config.yaml
num_hidden_layers: 12
hidden_size: 160
n_experts: 128
experts_per_token: 4
d_expert: 64
d_shared_expert: 256
hidden_act: "gelu"
moe_layers: [1, 2, 3, 4, 5, 6, 7, 8, 9, 10, 11]
router_score: "softmax"
normalize_top_k: false
routed_scale: 1.0
balance_loss: 0.00146
balance_bias: true
init_std_router: 0.0342
lr_router: 0.000955
num_attention_heads: 5
num_key_value_heads: 5
head_dim: 32
vocab_size: 8192
norm: "layernorm"
norm_place: "pre"
norm_eps: 1e-05
positions: "learned"
qk_norm: false
attn_scale: 0.177
tie_word_embeddings: true
parallel_block: false
init: "normal"
init_std_qkv: 0.0402
init_std_o: 0.0499
init_std_up: 0.0575
init_std_down: 0.0575
optimizer: "soap_variant"
learning_rate: 0.0085
lr_mult_o: 1.07
lr_head: 0.0096
max_grad_norm: 2.0
warmup_steps: 200
schedule: "wsd"
decay_fraction: 1.0
decay_shape: "linear"
final_lr_fraction: 0.1
batch_tokens: 131072
max_seq_len: 1024
doc_mask: false
train_tokens: 674800000
max_steps: 5149
dataset: "wikipedia_en"
Below are experts of layer 6 (counted from 0) of a mixture-of-experts language model. Rows are named router (the router's row for the expert), up (a neuron's input weights, with its number), down (a neuron's output weights, with its number) and show model dimensions 0-159. Each number is 500 + 40 x the weight over its row's rms, rounded and kept within 0 to 999. Numbers have three digits each.
After each expert's rows: a language model's description of what the expert responds to; "raises" lists some tokens whose logits its average output raises strongly, later layers aside. This comes from a sample of Wikipedia text that the model never trained on.

# expert 51
router:510506459503419560440497530470481411458548461537572579476465475577506526536517468478448461454525544535495500419540505486508519533511491450480531509457478517483475515533523470450450533434437514495502456489469523507435547447500524519562517506545491518518534446459532492515451507540409555493479513434581490498492525473544535537493511534520493559443570567508464557457528380499555536430553484419555472490510526523489536592510463469445462487538450464458489498516556497464485533517498482
up0:549513432527529480519529481518465472563523518481499522465468470497501460477430518492463478544524575532438478622560512400528469452482512475524535569498545489487468473555526496449516540484509460470473506454414459545494511488504521517472488484472524442513513553446467614534526439498427507564536468462485541472494462485479549511563461591531468486447463513519508404460520485539434529518480528517555486490414481501482450478514465541530553551523604505493492451528575507531504447518499485
down0:545489566583490576419558560518488482509468543504476480448553489520470518539509468551524515452539461505557518527516621509449517525494435522519427437506527508491566516568493395449530491493465515463435430557592493425524562534495549477506521473533551517427458524532508495445485474495549525505481496524514488446446493490502453507450509506483544505558529545486482510502493440459490421479553481487492485531478490471563586503527502481453402446517453492511545478538459500463486508490544475
up1:481478548428497548523496463550498490527493500502525519541495561423511491546492483448569558444455494534455555453458585473464515433496512518479536491521449512553515511544515497458522449469501504479552477467425507525472513482527493532529437499470510454505484545498596502499502484516501509471446437440542553516604504542454508489513486552586582462447453552421546403446557483454557470584502413499459504513491495483472527474429515484492498516535468589521539573497514493469495516495551482
down1:516501453512493466496451598530480552450492530510529520510541567524511514412503484561538495470496523445471561478455454521534464538510557508455458452530494524548523556469575483524552491544538473472502509516559470500548385529432498453550554465509614541451464498502548516469409435464494536530542470570522483467486500515533517459504451498395471550552437545482484476533482559491530525531560506521504508487521453518492482478486495460489470496422435489460481508515546460565531529435442509
Coordinates and measurements. Degree, minute and second signs, brackets and line breaks in coordinates, heights, weights and infobox lists, such as 5 ft 9 in (1.75 m).
raises: "ators", "ographer", "ม"

# expert 10
router:458491494490514449486458542478510492471564546534488473465468508451530423541502448481525563494437518465528492468508586549456515529541466447428462562430452568478516568461544475504511454466476469456508459505538502495550516482487455525452477522525542572564515576503493453540555495501415446518450549456533466517490514492499508503445480529465505536448494484500530463520536414468525586511427532496511522546533420517449568528577468496526484485560552480564491552504566525523457465589504466
up0:505451547562500526444504532500452459437462493514524565524457473492503487539543521544505508490451545546506508543488460530499430473472467501516502479544500545414459429491427489476444423556489434574494542538499427505436517518502510480484475553516545429525508518544501452537554482461542454510477518492535501566456494480568523511564550546548487474504464471488599463437491593551464496469559416480542496524514559473507450540553503506523552462451442530550476516567468547559541459488541521
down0:545505485517565520533460449426460463461525503486470541456488578531492583532417504511495474494506522511423496553476540532489507463518572466552542494534513511519524484479470505521527521470497470528577462457525494582476489588538467510523515468464577458453582502524552483492480484493460525425457503518500475499464552486406520510547484464521538499481465437452498468548484566460491485444541491530442485522509451534580461542540527487437479548431364569491536482500506510430516556497462521
up1:463570489521523477516454496493477524447513540445414553551491471495459532574487524575479456453578512538545500531484547419552507485515519477485490478450432525594540432524479529438537460436462514489514544522449435499522566539524457522481543487537526515450509518474503474437462540570512360508492432503537483483529560476438546510561510486507448543453487477525526474479500495534507453535563429517494487521527535494522468555488555539528477441505538494477536471524553435518456434545512491
down1:473479426476486484452433428391497474584548480595497511517436520501513481496521574516505519515560455523493481496519448521549408537549524504447487473468496548502472458570540484509474489469479554493514515485481456469507512526562484447454549564540489506499374451475494543471485518535512441529475576560537497512488517485513535531520487527560533499530518496507493458527515427535478392532462546524493512549581528520485498475459444473554444492468435478522573465498582509552533479474511510
Decimal digits in statistics. Digits after a decimal point or inside figures in tables and statistics, plus percent signs, million, billion and sq.
raises: "ase", "ases", "\")", "ović", "sson", "iven"

# expert 62
router:463450482521477504482517479569517507557465467469498524490500537551430515513491565573522542514481466504521521533484449458467513472482492514514499563484556487550452537554524575472416480490513496564500566520481444472497495446516487476495442499441527511414520505490498419463526436548511528527586507477519545549527443533525463418570429574549440491489486453570531500421560503446568482528494517424478506404463456529498468507495490461540499521516518482533492450511560462421523481511571552
up0:456452465487544554500555509480547457466469469481522501460445534503495488484553471535473452541508586576565463484506508465486504561511499497508523470465483563488477541524459452536495517493481523433519479487535446526535484561446513504439443522588467495512493477493538445449550541475447538550491461558463483446516554547443480502480457525502484530519477552460564419430587394528529472531499589522486516549505443478480558480518494496578549511519457574493550483462534505596547528454514537
down0:544523556490489535487464500581453577536507452532509458537502514532463523457499559490422445511518525466457507453546543541488496503478473508499466464528477495468544445415506478527591495590566498446475501480509546547446529503513513469569516513418440482502505571560530535512471461486542545474491401466509505432432552499508521512607479492472502443470495504476534465555405521513447497475405417498556573475540502512457537504504498470532426523528468468524550502523491457521500501505535514
up1:552491520503458456519527482503580479477578441466551452524487569496492522538476472559502505507422498534451536500541540485460485504579473368484531496492404469496529565462551536508530451520517502507503460532538491556514506548483489483483549523541492520473511448462475544542537429512443503501510496485480500466451461541517500491496537516456498520519506475459511517486526457527500481469440460433447506390515417420471508562507480477451485479426575501384417522441507495504536453555527482
down1:476483531498513538519446462585492492523542447524569489468488503575522483437575545488487485449516504549503500535450581479489448517516556484578480438544534484455487482560556523534503521529472481526517489484501496497500425431438473529457518531557518595553469472435488484535481528553481473475547521510464508590509443466479471529570477465471545477498432526486524528513514422447546468485452496399453404508455516554536519465491471476465490476505562499521587504481427550500553479495502561
Word-initial lowercase letters. Lowercase word-start pieces such as s, l, p, v, ch beginning ordinary words in prose after the, and or a, as in siblings, sizes, boring.
raises: "ort", "igh", "ig", "ore", "ull", "aster"

# expert 32
router:472428517502540486518484553560421460605513500508456507434548465503463467441484469487454452531530498404506452509498581520500474479516480532509459566519493525435594523448530447499534457464495473466520512551554504493497492552435476500478441505470478473518511480590519525498538510538547464505492510509540454481513516513527487529472452523531461486493517479442443456463502519485422536435478480510455546551483423579447587527583517519591552541503553504586534495499524573539498495494478482
up0:447434500457515412444481466542561456523471457485461496485492539489557487525506438488540507479538495479548463532521468500538406532502506531562528560524525510544507505576476515453444479485536548510462418512481462566551525467488464525496483508506531538531486480505514474533565396440524550528522554497535466506564442549504433542552417520521520517447456493581548520544499473541529462516516464508510424505448488452508492459534472584557540448562521496419531552482469425514560485463489515
down0:508531526469505494466565485546527501412504547468459519433477418468481492506468470494508575449430536468456433500471478465574507462504502427516493457517555469479517580497512451457534497533437487556490465554513443446458532489527440474507520625491570505479482522532543496520461425434514584459483435534500546484461518484486461423506522550494514573511546532477513480447450511542495556517517601491498560477528506464477504554518474463521516505493443517521476503518501562528428496413519512
up1:529437468529592476496522498499494520546510559557510490487487474489522598507525531502530529506532471528487474457532493562461514535439556536503482561518567521481457499571544441474446517467476471469435563580469499526521457465536494462488520562469515430454471505483494496543512496597507458450512466570515481492576531507402524521510482464446442464510466571554474507481533505523497545524584464455528504515404490573466498483468508508518460555449426519631509504461476460514502508500482470
down1:480538532532458508468465497537517480444474470525529566482479493492471510593491478479470470578481509522478533563564549413481562435471454508552481468484452544414479468465525535485524563464513554488492558447541528432512476442491533496553456550487515442533486455529419485536502523386473497577491485478506484490475515514516537523540503501563549507511453498547436485475495500529524501459466433460486511395506522502561513488465453510426550522524540528472496562533488489528434451588586490
Numbers in headings and tables. Digits and spaces starting numbers in season or episode headings, dates and table cells, as in Season 5, Episode 3, Set 1, 0:37.
raises: "aceae", "ients", "ange", " themselves"

# expert 45
router:509458529442531462482463516486492500560514533521428443479488517465558492547485438466528572532491442480458539432482547454475537468609531427428479486478467504490527561500509487481535410544567502439542405545482504482509526466499442489515497559507511580560424515514499461554534477449441454505482519448569512486494526482452466492451504522472486504444502479476504459540573466492498555517469482548426559536537423511419517483504488492516507452549570534533484546516542494496480468570486452
up0:512473483479469570502484491540418575446487546507538578473566497504516533510505473519506484487496523538409450484446449532502466568509498465554457543541474468556481496488484575495551539587544477471503527520541429458509473483509444494515530496484495508505537559471520512520479429514473529511464495459427479534460520465459590578480484551462475400495427511457505516496527505479470532451513518569502507458497504516505473518576476520434530426522519443456500473490611411497515525451416543
down0:561495492552506510472456497465438442514465452516441546515475557565501470498479512469529571592526495538497456528553491497536500480548435525526491534570511442514503477491508507466475483497528487446528489389501494443555543456550463463458459483502513518525459445458448505524434504527458430580493450499546491504475466486543488505479576441518516429506483575475530469464590398480622500565497537440444488497477511515546521492519540501441559516517555503459487527505518520505547432481486465
up1:506446511550527550518555511429502522536518494583448523482443498487479512466402517451561531502478481525445530539540475484456538524479522475437457471541514522549426438560460492547513487521451550517449445509484474547454520515483565571521465516495450440485447502504495501577503485532536523475567518543521442505489400463498535463533485502558549453459522473472481542519534545565472449469561450462567532455508450473466586470441503612460517468555499489554454518537465507524482518463505524
down1:532420492547540519476489455507502447530545466564507540492506499513495455541489479552539495512493548481526507491455474423439477466507488472502463455513568492529498472520480516479620483570462504585532550482511486560482540427443579507465488581529505438433470449524460527481571499556515458550492490497503478460454479494519569481538445461495525533541489433440414513454526582499515485483502455494547517484431446436482526514498421472467559453539511471621523499527536489515527501497534534
Digits in numbers. Single digits inside numbers in tables, statistics and measurements, mostly 0 and 5, plus million, billion, and teen.
raises: "elled", "aking", "asing", "ayer", "iv", "ives"

# expert 53
router:547544464498523534501500541473479517487412460540523503514517513469432548512536474499535463500466425570510451536532418445562507507471487529462469424466540486485552455492581493490512521488463497488415535494530534510541534425491466474501449473507537551448505599530434556424575516465495490492500499505499515475562475409501519490543454567469542495483462456439462482536473549534541472498404477534514563523555520445550536480583484473510480531464490542426482498543458524556479483481522570
up0:550489512533500469476397440503570574579516486532528504588507427486498496538516449517535423529498510475551468455504481515552513413509502544476563489477474495539482448495572455557532428440482452511498521483502525502484481544497443557503527518560512577562442471530493523475515456481506521503538487574501474489477531478521597482469538477479554501512525527479496502541527483504562467431482435418433507504528529518523454512470570515514497480434559496562477464475534531480392554470436503
down0:473579529484569547501509510518436492499541531421539538490546459560436496433526451529485530517482553546428590506479498561533498507552479482500500441554512473466537580477492466464435472502469508471547421466471472506441525580467538410506475514489458521444513554477526507516427467486529540498511475535464504438443486466513488570437472422488535536492571458472509442509526443534593483544534454539462457530501473480489548476479513492565474504512480560470523480566542428528505511519476458
up1:559556441443562457441498482499486505519503582525507522499510501459499505487483528527521472491493493553475548584536540503477590529444565439526461504452552486452547513476540536543535494578530452412515470516529551401482509501459486565545508559511548492471491573464493434461460458512502478429492460433471517575465544445508499494475377515515544508448500501506543470541478452478475528477460532471550501435523432449513549496491458580508446542462510484471484534524485458518540467478539535
down1:527491499510500537536497578507536506468578459545546499448470477505455465498480441491506424466555498508521473455513516552498507496484449414528420520485482489501557489484470500527452469457475551442444520476479430566439478526605495561439494479583509515438473494561433539455475513510511502507555535590480535447518523452424463427481549497450501500530578602520493471523517567476461476528487504447517501543485511475452448572539503447517509489522533446570543497469540471526479503476559516
Asian and Turkic name pieces. Inner syllables of Japanese, Turkic, Central Asian and other foreign names, e.g. Tsukuba, Takuya, Mikulandrić, Oukaci.
raises: "sch", "rac", "ras"

# expert 27
router:524536516486535465524455440501539549453515515542478506551554540471515473547528527498517453432449463505507507514508465562497528517527600458517519487473506589506504440536558416549443518459483485557517464551519406490602433514518516512509528443537516508621466461524506450436526516463477434512472476528474519520561510479508472429487527520421532491519502442517527467556518509429527552485382535528500531479575550461522483533493513497518535503509401522492470536459508535517508481464461494
up0:536499473463501501428498438514511532418483485511480442531546458536500473406515563550491478456505492523506465504475519462502464522468428487495557529519461484488488525526505447515517482480522449484462467481467500425475573544451407498568516522446500526508518510495545519532482499522445595537456389600547519514510531547535529550466513466546522495447465529500532506477479500489604432543538548457453481538496474475537513586466478532546569517504408439546426451558504530485537505503522512
down0:524523511490537495455486497544542505462471449508514547572494505524471489511554534534534524581533461427515556443482472544450455571440529442513497492497552528475443558457527475448521585558432472543529475540485486542505559497463462523445494493442501497545540559547501502573610531445506433429566483461462492479501461525507504489491489567489491501457478435525444533511541493583454490435542527530529453551461512530448493433477488464469505503403477529444482491467486534462500461501540577
up1:413452553556421457597509472458515548523518492492564462441391486503525441533529478535501508484533502473427494525483516539547454509496594581511501529532452504537453559483445484504474532411467499438501495525464491529521528483548493462528498424542436542541523472522485516458514476511513439574476494553481548463463446477493495534502508517476464466524486580476601495505528420563494455508539507525539571485493511497506540510548494481435485499517494502588485545507479527506529504586445468
down1:444547520478477526491559437491495460455462509538561518525475468492575559537552534492514487456518419441484524473475503498502508495469468454476506519473499585529598433495452515485488455490517439513539470519484535516467441452512481537455538447520488466492465581425491464509578481504457525547556529443499456466567531548518487476598514567503518551452474433526473492533436413445493511515465532529476398507496522515534433515496544473526536562485501483502577501489500556516467473537601487
Word-final suffixes. Final pieces that complete a split word, such as shel-ter, surveill-ance, restr-ain, vill-age, excurs-ions, b-odies.
raises: "ivals", ".,", "ropoda"

# expert 23
router:539520415475550463521582496448543481525518505406499492574570420496559480482505571488517466466438471436449504523584517485503559539489461460522492442472448440529540515545520459534481537507518447524505532493558513506497452458449405512448502585476535530559478498453566522433566513460544498459479532504484521512485501525491443513486461425474563515485481467563551490556475482508513531497440548542515523565523467446537473466480570426475484525483530501481531473536554462525506558482508448
up0:478451562479502475530423517470546568515540484492497489460488482533483448526540558492528471463555466555491567520481512568559509380466536477426454572476531561522508420511483517486514551542480504484499569508476507503531475500481449427538520504539515455483491468523572479503436569506575491539445401514499545472548509467448463492430507468502442524483474542585474506518569482456523457484468488554535459485506492600524485531538494425531471445486500557512525527487453470579488497526456504
down0:533563484488479519461492480494491486585511489598514540523532439483515481653489505469468464511455553511507538447534561510501466531469508515493533499457521566443540474541518529512489457477484496512444463468458548514485525562418471516507461468479449493461518453469518567512427522495485463433391514452497470524476454475533550477510472549423603488538447533521518506494519514502472494461491439442544566543472489473511519521468484512513524543515426511449466541585597495534524447459487499
up1:483427510496503478567465460490552571586505527537553493496481522485434428538479583499440523484553490454518593498521524429454554481481524518493476504501485530472538505478450474626409455407532505490447548485475434466466486501474540502509496527530453516530498478533495550486546497482534539465497511485480435512476536548499581516408458513513529538500435509510549527538540429532501496459410514501488520495523538475493555539543578529555473463523559480471515505479560482546439532468459464
down1:508537517504489479491430547520497594416475485495600467507467583562543495526467530513529489494435454541478434473504444530521557501576474466419431545530453465493478500517444406523493487482511492515485534511518455500534528440473502537550473505516492520528500515539488465590463478432485533559463460497485495560588486447534480482473588479442527496506537464487465508480452520530427506515459554458474462466526540578576511456515501514461500457492545561459511543537509463485568485466556440
Consonant-ending word pieces. Mid-word pieces ending in t or st after an initial letter, e.g. cotton, fit, hot, 8th, pillars, bidirectional.
raises: "ulate", "atus", " meaning", "ented"

# expert 56
router:480449551517545489450543575487510506472506471553534560484460514574460461524413433498451461486463424500504474489538501565576404437539450557569490516482474464477469520525497485502478466508468520549430465525446535492474520410504447515493527550531461426499466487482484451556526519474571506509530566489507460465468480507500523434458494464437452539534541465485512535529536543543468558432501442519490538500518461450483521518593490533503560475514471582545499442488536493530554450559537514
up0:479520425577498506468428546485489532377593484489524486552510516523484567523519491490501522512504570452463468447518450489535450482483558487564434491512447528518511484539506467530437537488451528545517532480607509508417502524452490431506543459482490578508525485473469563486557488498545505443484499482570500483457498460473534409502500537509483508550433573554558499492473484526524388496481454532571487540526493495537514569472518440534532513483520545464496474513453431458504508500465466
down0:464527537518493560472523469526419467517530469580544533472492402480440451436423445550521488406502557524531477449458507572481442529485548506455489475589455551525580522493434500511532495581496485442477478565503504505537500478518547471578531458545498554512496530586523476506508477508494512480500499458461463483465501566552556519455512452528522478445580459457483521423517530530417538482412466457503502481499487546492458496493478548594459537488502503546507516498511523499531511517477473
up1:562504505466502523518527454504482477410447515450524576526484478572548477545488575547414480538492547465436472403516495497560506551459504465539451490450531520492524531529439533413544474431526466468485470494584510499476546524511525512529471490424589448505465517487472492565515522424462510601467453493518496499439559573487512483485500513535532490529490471516401555495541494490478509482493531433522496494510508529529502483466522513456556513529425420527516496462529481475557537417530500
down1:526546475440551496539433470397496545447546446499493452539493549473571527500498493488517456451566484527382549493527573464520461529495483496497558529430481510489494580565509462482526579458507489499436492406499466510535474437565456470511477500518500611522542480555506460483489513573412522474443529460485484532506499466461503493470435500453491543543438575467500551493525511478442530568488486518476488524503543484508453472546533468510493451492554504467541530492519530505453565515475458
Digits in year ranges. Digits just after a dash or hyphen in year ranges, dates and scores, as in 2011-2012, 1991–92, 1–0; also present in year spans.
raises: "ify", "ray", "rib"

# expert 25
router:554476495519444447508449540454483494456450528512537480506518500484431471480507507508489495515475449440447520482526508453475552559454483472531485521479543501520517508481538515506467435579567529524431522447531486536519469460543456470468463449510520503459510499527445552426569507512559529509454504468482456529541493534600478430567434507439552513503507417556469495555438540431502452464407477484485528497505505481559498468521547523569406441547539554513528512541507591546509507503585503
up0:540469495503472539485531496513541520543549504505446433488447387475542489504482546478548416557529582448501568504505582535514487480468551452539483595498519549496542416537512567502560487464532491473470530463494486512472488474513439490482484420448433492531502491488556489546553454467490486531503491467540541451416541502504508472553497501468506551451542529545512499533474496542484513534521443488513492491492506528514500524407566546475434470510579492509490474546572487529376520473472429
down0:431501460544550481385494493512502507482507591520477520497487531516494475502490513585519508490517384535496527537475498459474459505506514481432465531546477431548543524484519537522478509495475521560572527440494492540510462431480515423543498471507554489539571617467541502489474488441519442510541454496589464572513533484552494409459506495416569548568512475470563544462485451515513518512525455547565487525488525470512457488525489467475489452487495446513494482508567455479447449489471454
up1:476438458505529542495570574511516520499567506487595441519484484512424481426515440501429501493525471559513550500521534489518449512520498513555514481503525514488503476473505515538484476447510504580553551458463434508532486506523524502412471517528500474509487441577442489489515550524434484488522605508530415506525561444490521456499545457460514558517520531574481625426471487524495463520411509498400482485524507451499483508538470534509516442482452520460486451501495523516507560449532436
down1:481440552509498529521503531458499460548568514534484502432405458515548525554476502465569536519475548441544463437483520567439484536499455448498486460449511429478523453512467575521462539452530580404499473602474533475467537516492504527453520443473507571569495531471491465466507415549467533540538527474457481467500494499470436543565518515470487518538559496521490505484448507530483506501590511415506494551455463485529487523418564463539445491501494486528516537553482490449520542559496512
Mid-word stem pieces. Short pieces inside a word right after a prefix like dis-, un-, con-, over-, e.g. disjunct, outnumber, overturn, prohibition.
raises: "otal", "irection", "estyle"

# expert 46
router:505440528478557462461493565495461491497524467545454515463531446468515445544481438475509522511451470533565517435487547521504456485517480516549493476473482508469514523549441495540490444536529506520457480484461485515487508445552464550493531525518490482565517545498489435522543482461447448561536531434540493513493433463497521478445514469455451539442467471470564482526587530477528536458546464562466545531559410480466510485541411553600533414544480554580469558553525525530504456577518454
up0:460496460527522546477507480488508611445532580544551523553481506419534470485503516464537507491451483413502523479458486484460412485493541501511520492492505484434505396544492454526475459518414454503469436532554515486533507462483478474456539415526525535437512471540567502524562510513520454521465460499453499501490528449553520526496546572476507519536411527532539540468487582489582430547530517504525567493552533454482540521489583495532506483437495495491499483475426571503532513487477572
down0:546449448503459453472501500453533514488523458473489426431463491519495480530499514502513470550480468502498539482550463575561485534550507460524524512537405434520542508478454470526489531552455515471581539607463422577512447408486504479580477495514504510526565535542574483530528498467496442510501496511517473513492565492505547454505493489449458489469549470414462444490563524562512483511456463545515481472535447530461505424500446577584492485530490507484479512512477450454552564475482424
up1:480511506485492504546511527572502550595496525521527521418530486482492484579532380462479527470509473494564495500511503527488498490467564490478556539534493449512538531449485515542493498584423522446509457475453459544580419546508448501528465497514555511530568497451533484519549479487548542534482490493452495518510456521497492532475447457507494363516483541419509503506419461440525532512457548487509479488536514477495472491512586528590458483566508532462465568534480444546436533540521491
down1:516500526493469506526490504517432433518494523442429489531503464536453441535539541424469516448451454473523545440471495507491477441553468492531487459560499505493522500488519533504520516463444449446545520509520471531445481508508520597517494561495589515434513500462560501522410495476424547494509527495456460413565464555530555525516461523498590471436554553496456472504508489480490491514476436560433527478403524447497602500506503508443479538465470427554519481528501528487506523548572461
Digits in whole numbers. Digits inside large numbers, years and scores, especially after a comma separator or dash, plus number words like four, seven, teen.
raises: "red", "kn", "dr", "hold", "left"

# expert 47
router:478517449490471494510443492532534487505546581455549478552494430503537479574443560491504527494440512566585555490533499483463528452532585519500539535501538520470459480468489465577559546491485480492507448465505447511499442469539448487504461508467465500571414427468552527432526495460513491485557409544452563550445513488494510483513499439512524539527531550462491454478489509468508544504501393413557525482438460562507480567434497539539449489467540477495497501515509515563570481509474512
up0:481529521475537495478478455460438473461396605485533576489464514586498533561406421503429484460507585536459557512491561504486425528488543554470488475550496500541513583559500491485527486445501509461538537524533543534490538580510496518486484548518476529428472461519456449498539519485515520458487521553493495498475485495550497558487498558462429543534481503511496486432463509488484546544532514517514458536399547544532556489528483565514464471517482388522542495455481450509466463494498487
down0:474513501546508482451554482475478507527488440545478473492522545507490521538494537525472458457469442460449504636434504461433517521512521486486477558560517613536497521453533502477525533495565498586560462457458494477535560532562483494507469452490523411512475524473509529506433456567492535484502498525457426540425481501477538541484489529532467460459536493511483566540464511473474578552530479532467434531530528459551495477563482524387481538454483516531396513481554497468526494499466540
up1:480505491439545575544608582579573502464424501483595508425517499425468467470479489490463551493461530429497457529492525515507507478513537499487483526492491454543490481533478511452517562516446556530463498615496494482492501511441527538556481465509458483471559497507519479531542469548399491516500500474513487480486514470480408439543511423421501499479440537496530492482480484484495482500550434454545418449528494462531475418523561489515562519496559529503515545546539541490512518465517542
down1:537450469503457525447480587473443446421533499425515398525477436487525478503512555548495462476493572536435537466550469519501486489479475479532482511411545471526555523496548565510482492514511417528464510531504552466505498514560414531522462488486533486447534445498522498565515552451493458517502557476514521531567430539505455493484465511457507522482521545463481506540459492505478512574499506525523440507511489515530447427543572437487508532574504426472513430479483511557517514429464603
Predicate verbs and participles. Verbs or participles after was/is or a noun subject, e.g. used, based, held, located, consisting, took.
raises: "ally", "ulated", "ed", "ality", "rated", "icated"

# expert 35
router:515482483569439533494527471494504457470479533431494514482521536496488487481515466470589501467516523485466487521507512454544481521438475506509487547532531517505530593496599484481544456478538471545420541448472560501513509440412439488477536438431546530456524521504486511467611585496467467516462463539601518479532540540505488521510462491426515534473430521470537507521436495552543455512448490484510543497580526491530498461487557483460506450545423487477521478546498535475401492461510592
up0:523430568524509539434480532550538503497465495531466508572456525404524546529534490453513529426452501552482400551552444564482507559599516493436524462442498455490496495499502575548560495466468480539512521489516471570495462498517429455449453507518427457482444537470515495522504564489543444499485547488551520464534438507405564464513547527536520500488504520555543485495457543560423559437543459477521518591483481490515512474482451501531494480539512506487523507464527535468519455469494519
down0:491513521492488482541477576554449482508480475537464506545559457500497527442512548505499496510479578474482564484483555542500464449499499569458499454565480413429493480568530403451500510489515467518500438534451446526550515473455534532528509497504478609550483479501516530524485416427521513465574511496537458517519483450524522516443510510530555462495496479482473509533512456466501595503504552482512480532528459504477468491548601491497547504447441466583534406406480433465538550534505502
up1:556483483512514550522508507438512429583462466448555458531444465573436512504499461492563522484479508468511506486459534545507519481482377556408438406544570452502471510520612485497515535501509555492481517503487509533533559499507481499543501543552477517517555471511478534470489550448581566491538485552551424472509485451493439504513423580476512486565563478509424531526457504516493469437526444529472537511487522548481556518459433478503463517473476531481501465504483505527442516505479539
down1:566474473440528515474516465427502533556511500454499502494573494506490542539490480409533549549454487513505494501508616494490518522507477518510453577487573469577518540470531508514516484528492480457493526513551483474547561511523487495502464489499421534517455472487546512526521471468520540511445540477574476486517418414479517490535467464570510483509508479569490502502362439544608514495559508442506430530532458441545521452534502585435521525438535506472482522545506497488477520500494419
Romance and Slavic names. Inner pieces of Spanish, Portuguese, Slavic and other foreign names and words, e.g. Fabrício, Alvarez, Calgary, Nikolay.
raises: "unc", "usc", "rel", "dom", "ruct"

# expert 3
router:493463499458419432490468508494535459531504490526478511521485417534477510471491559475503585548417497458532498536534580506459564484421482533501508568481573485479493532445484555475498429545519486516505452507479511538471521473510457481453429485479496498447446462530501486471568482536419551471564474553549550582479530549485465509522406462516490534471494558562499554529474529480518545501488436460490451506460460484451489573430450512564488422543497495496522445524587523529544505545495491
up0:496612445512540513615502512529515435554476533518506510541456519464561488472483466518455396557501463484566444525473446566519513537468502454466538501461502490459492527488543479456547533460485480524466527472511430474522547484542473505524457532590489457557500466485552523472524477507465507493497472489492480555466460500482544391528444475510544489501532454527500486509468515445437430514449526442512408459543497530482473546494465448461547559534534564499566535493535520484512553527603468
down0:423500481491449502522447479498514555493515510478481453555535462554493501503537493521434499487463478584539453503498503483487502512375526508457428487516460498510560481463433524474456480521465445538472467471434485449496445459453515416521518533515491506536508480509521554510554458535583402499497489491621463526515492517531531517548549560503521557509494534472482536551476501494492440409580541490520581532503539491493479483505469506522519399583427488478464515549513404512495496520504539
up1:502527464542469469473525504538460420495509527607574492476525522522545538482493513584517495526457444459522513516534548527444498489504478548544515532532541480560523443466503511451509496567525628518441471555557489557443512436431503566518442531498453489489535443488424495457538535433444528445484529517499498519445487509495460559458492493504515434567446465548491491476537476494553502475494481505560549504497401489462448522541503503476578441478583503518502468456437538521465495476498464
down1:525428447524572522534489486479562533438585513447514554454486458583534468505520542548487539528505535464520508522569504485439465470472482544478482498500451509493497476460575467466512522527474445504583535523549560545463558529434575439513472501530580508551544491469527432506520471505442552508561471472473487449513507557497514481480436491419480388493522493577444478452460461537434506586494464446448525531536516489449472487491447498556526512491499511470504508510473556500505577511507474
Word-initial fragments. First pieces of longer words that open a split word, mostly verbs and adjectives after is/was/a, such as re, per, att(ributed), unc(ertain).
raises: "row", "oc", "-", "ens", "im"

# expert 4
router:431472546461541547415529557524441495526505459523480490495491506578433539464567409498483468480550525461481473465530528514516451478517490503507462553494533499483504531488510539481472420526555451529509484511420562480495520482500429549545477537527445514492485498551553533525464459554565467473490549456549500503504514558566448473544448525533461502493510566535464497445557529502480452438456502417470469499517470559442569496556509437441538482491499461511484463503556453493486461637455484
up0:499477535578533483487497501515520480495455476534513520468511576496458475516439532522578493516521542455468471529482504503561431522485511464494533531438523546430539493506473571507551494558457522510497525528465473387489555370499543481514556521487493429605507511443520499505552502472518538462472443530465558466512533453525392506477522455558538505535440577462476518514496522518459488429555528482528458508583556447527485439492462481474593490446466500470524531494461482557489502522473487
down0:571493468511464491518483428479511411506525522526482501509473463513471542490528531567475478496489502484482494474514402479500567562555502496411550528487454490448547518482484409506461460544507582444482515450545469580500484488425517507424524505536470506511401568471528513528447448540488513494472460476556497520485493490485538578487501486494490544504447509480482547560581528456477526450460481518545569515438491496523477538480528525543490539592504522476587581481532431446463524488554440
up1:473447500486459517498450446522496476536550496464494461509494506483499552427488506560544452472556507541485510551469570539496484546520461538566505537548511454416420464497435441485569540479458587468471558535442483480588513483530500518411462504527528474524511519518461499505496530558565444502557427471409467491538501469503544535495495534465494539512496466557501462438463470445438518499556508500486535489549477464525468451534477506450460517549531563511615474504575529456523454443519533
down1:531517507448546502496488450522473462473526587559541503557491468504469469556535473554536534517487538438493468565503488512506487489558572442502473503441479508590481512486601475472442430470536478497478458554513530478503538544479496476435479558522521549509462535549491444510554540465468402494509496531521446502576504472511414493482490537467559440462445460476466462459529539520448473442554529485478528428453530488534482489548471545556504445497503437495554495542556439467575468572543523
Table cell spaces. Blank space tokens at the start of table cells or indented list lines, right after pipes, commas or line breaks, before numbers.
raises: "fully", "more", "eed", "unc", " respectively"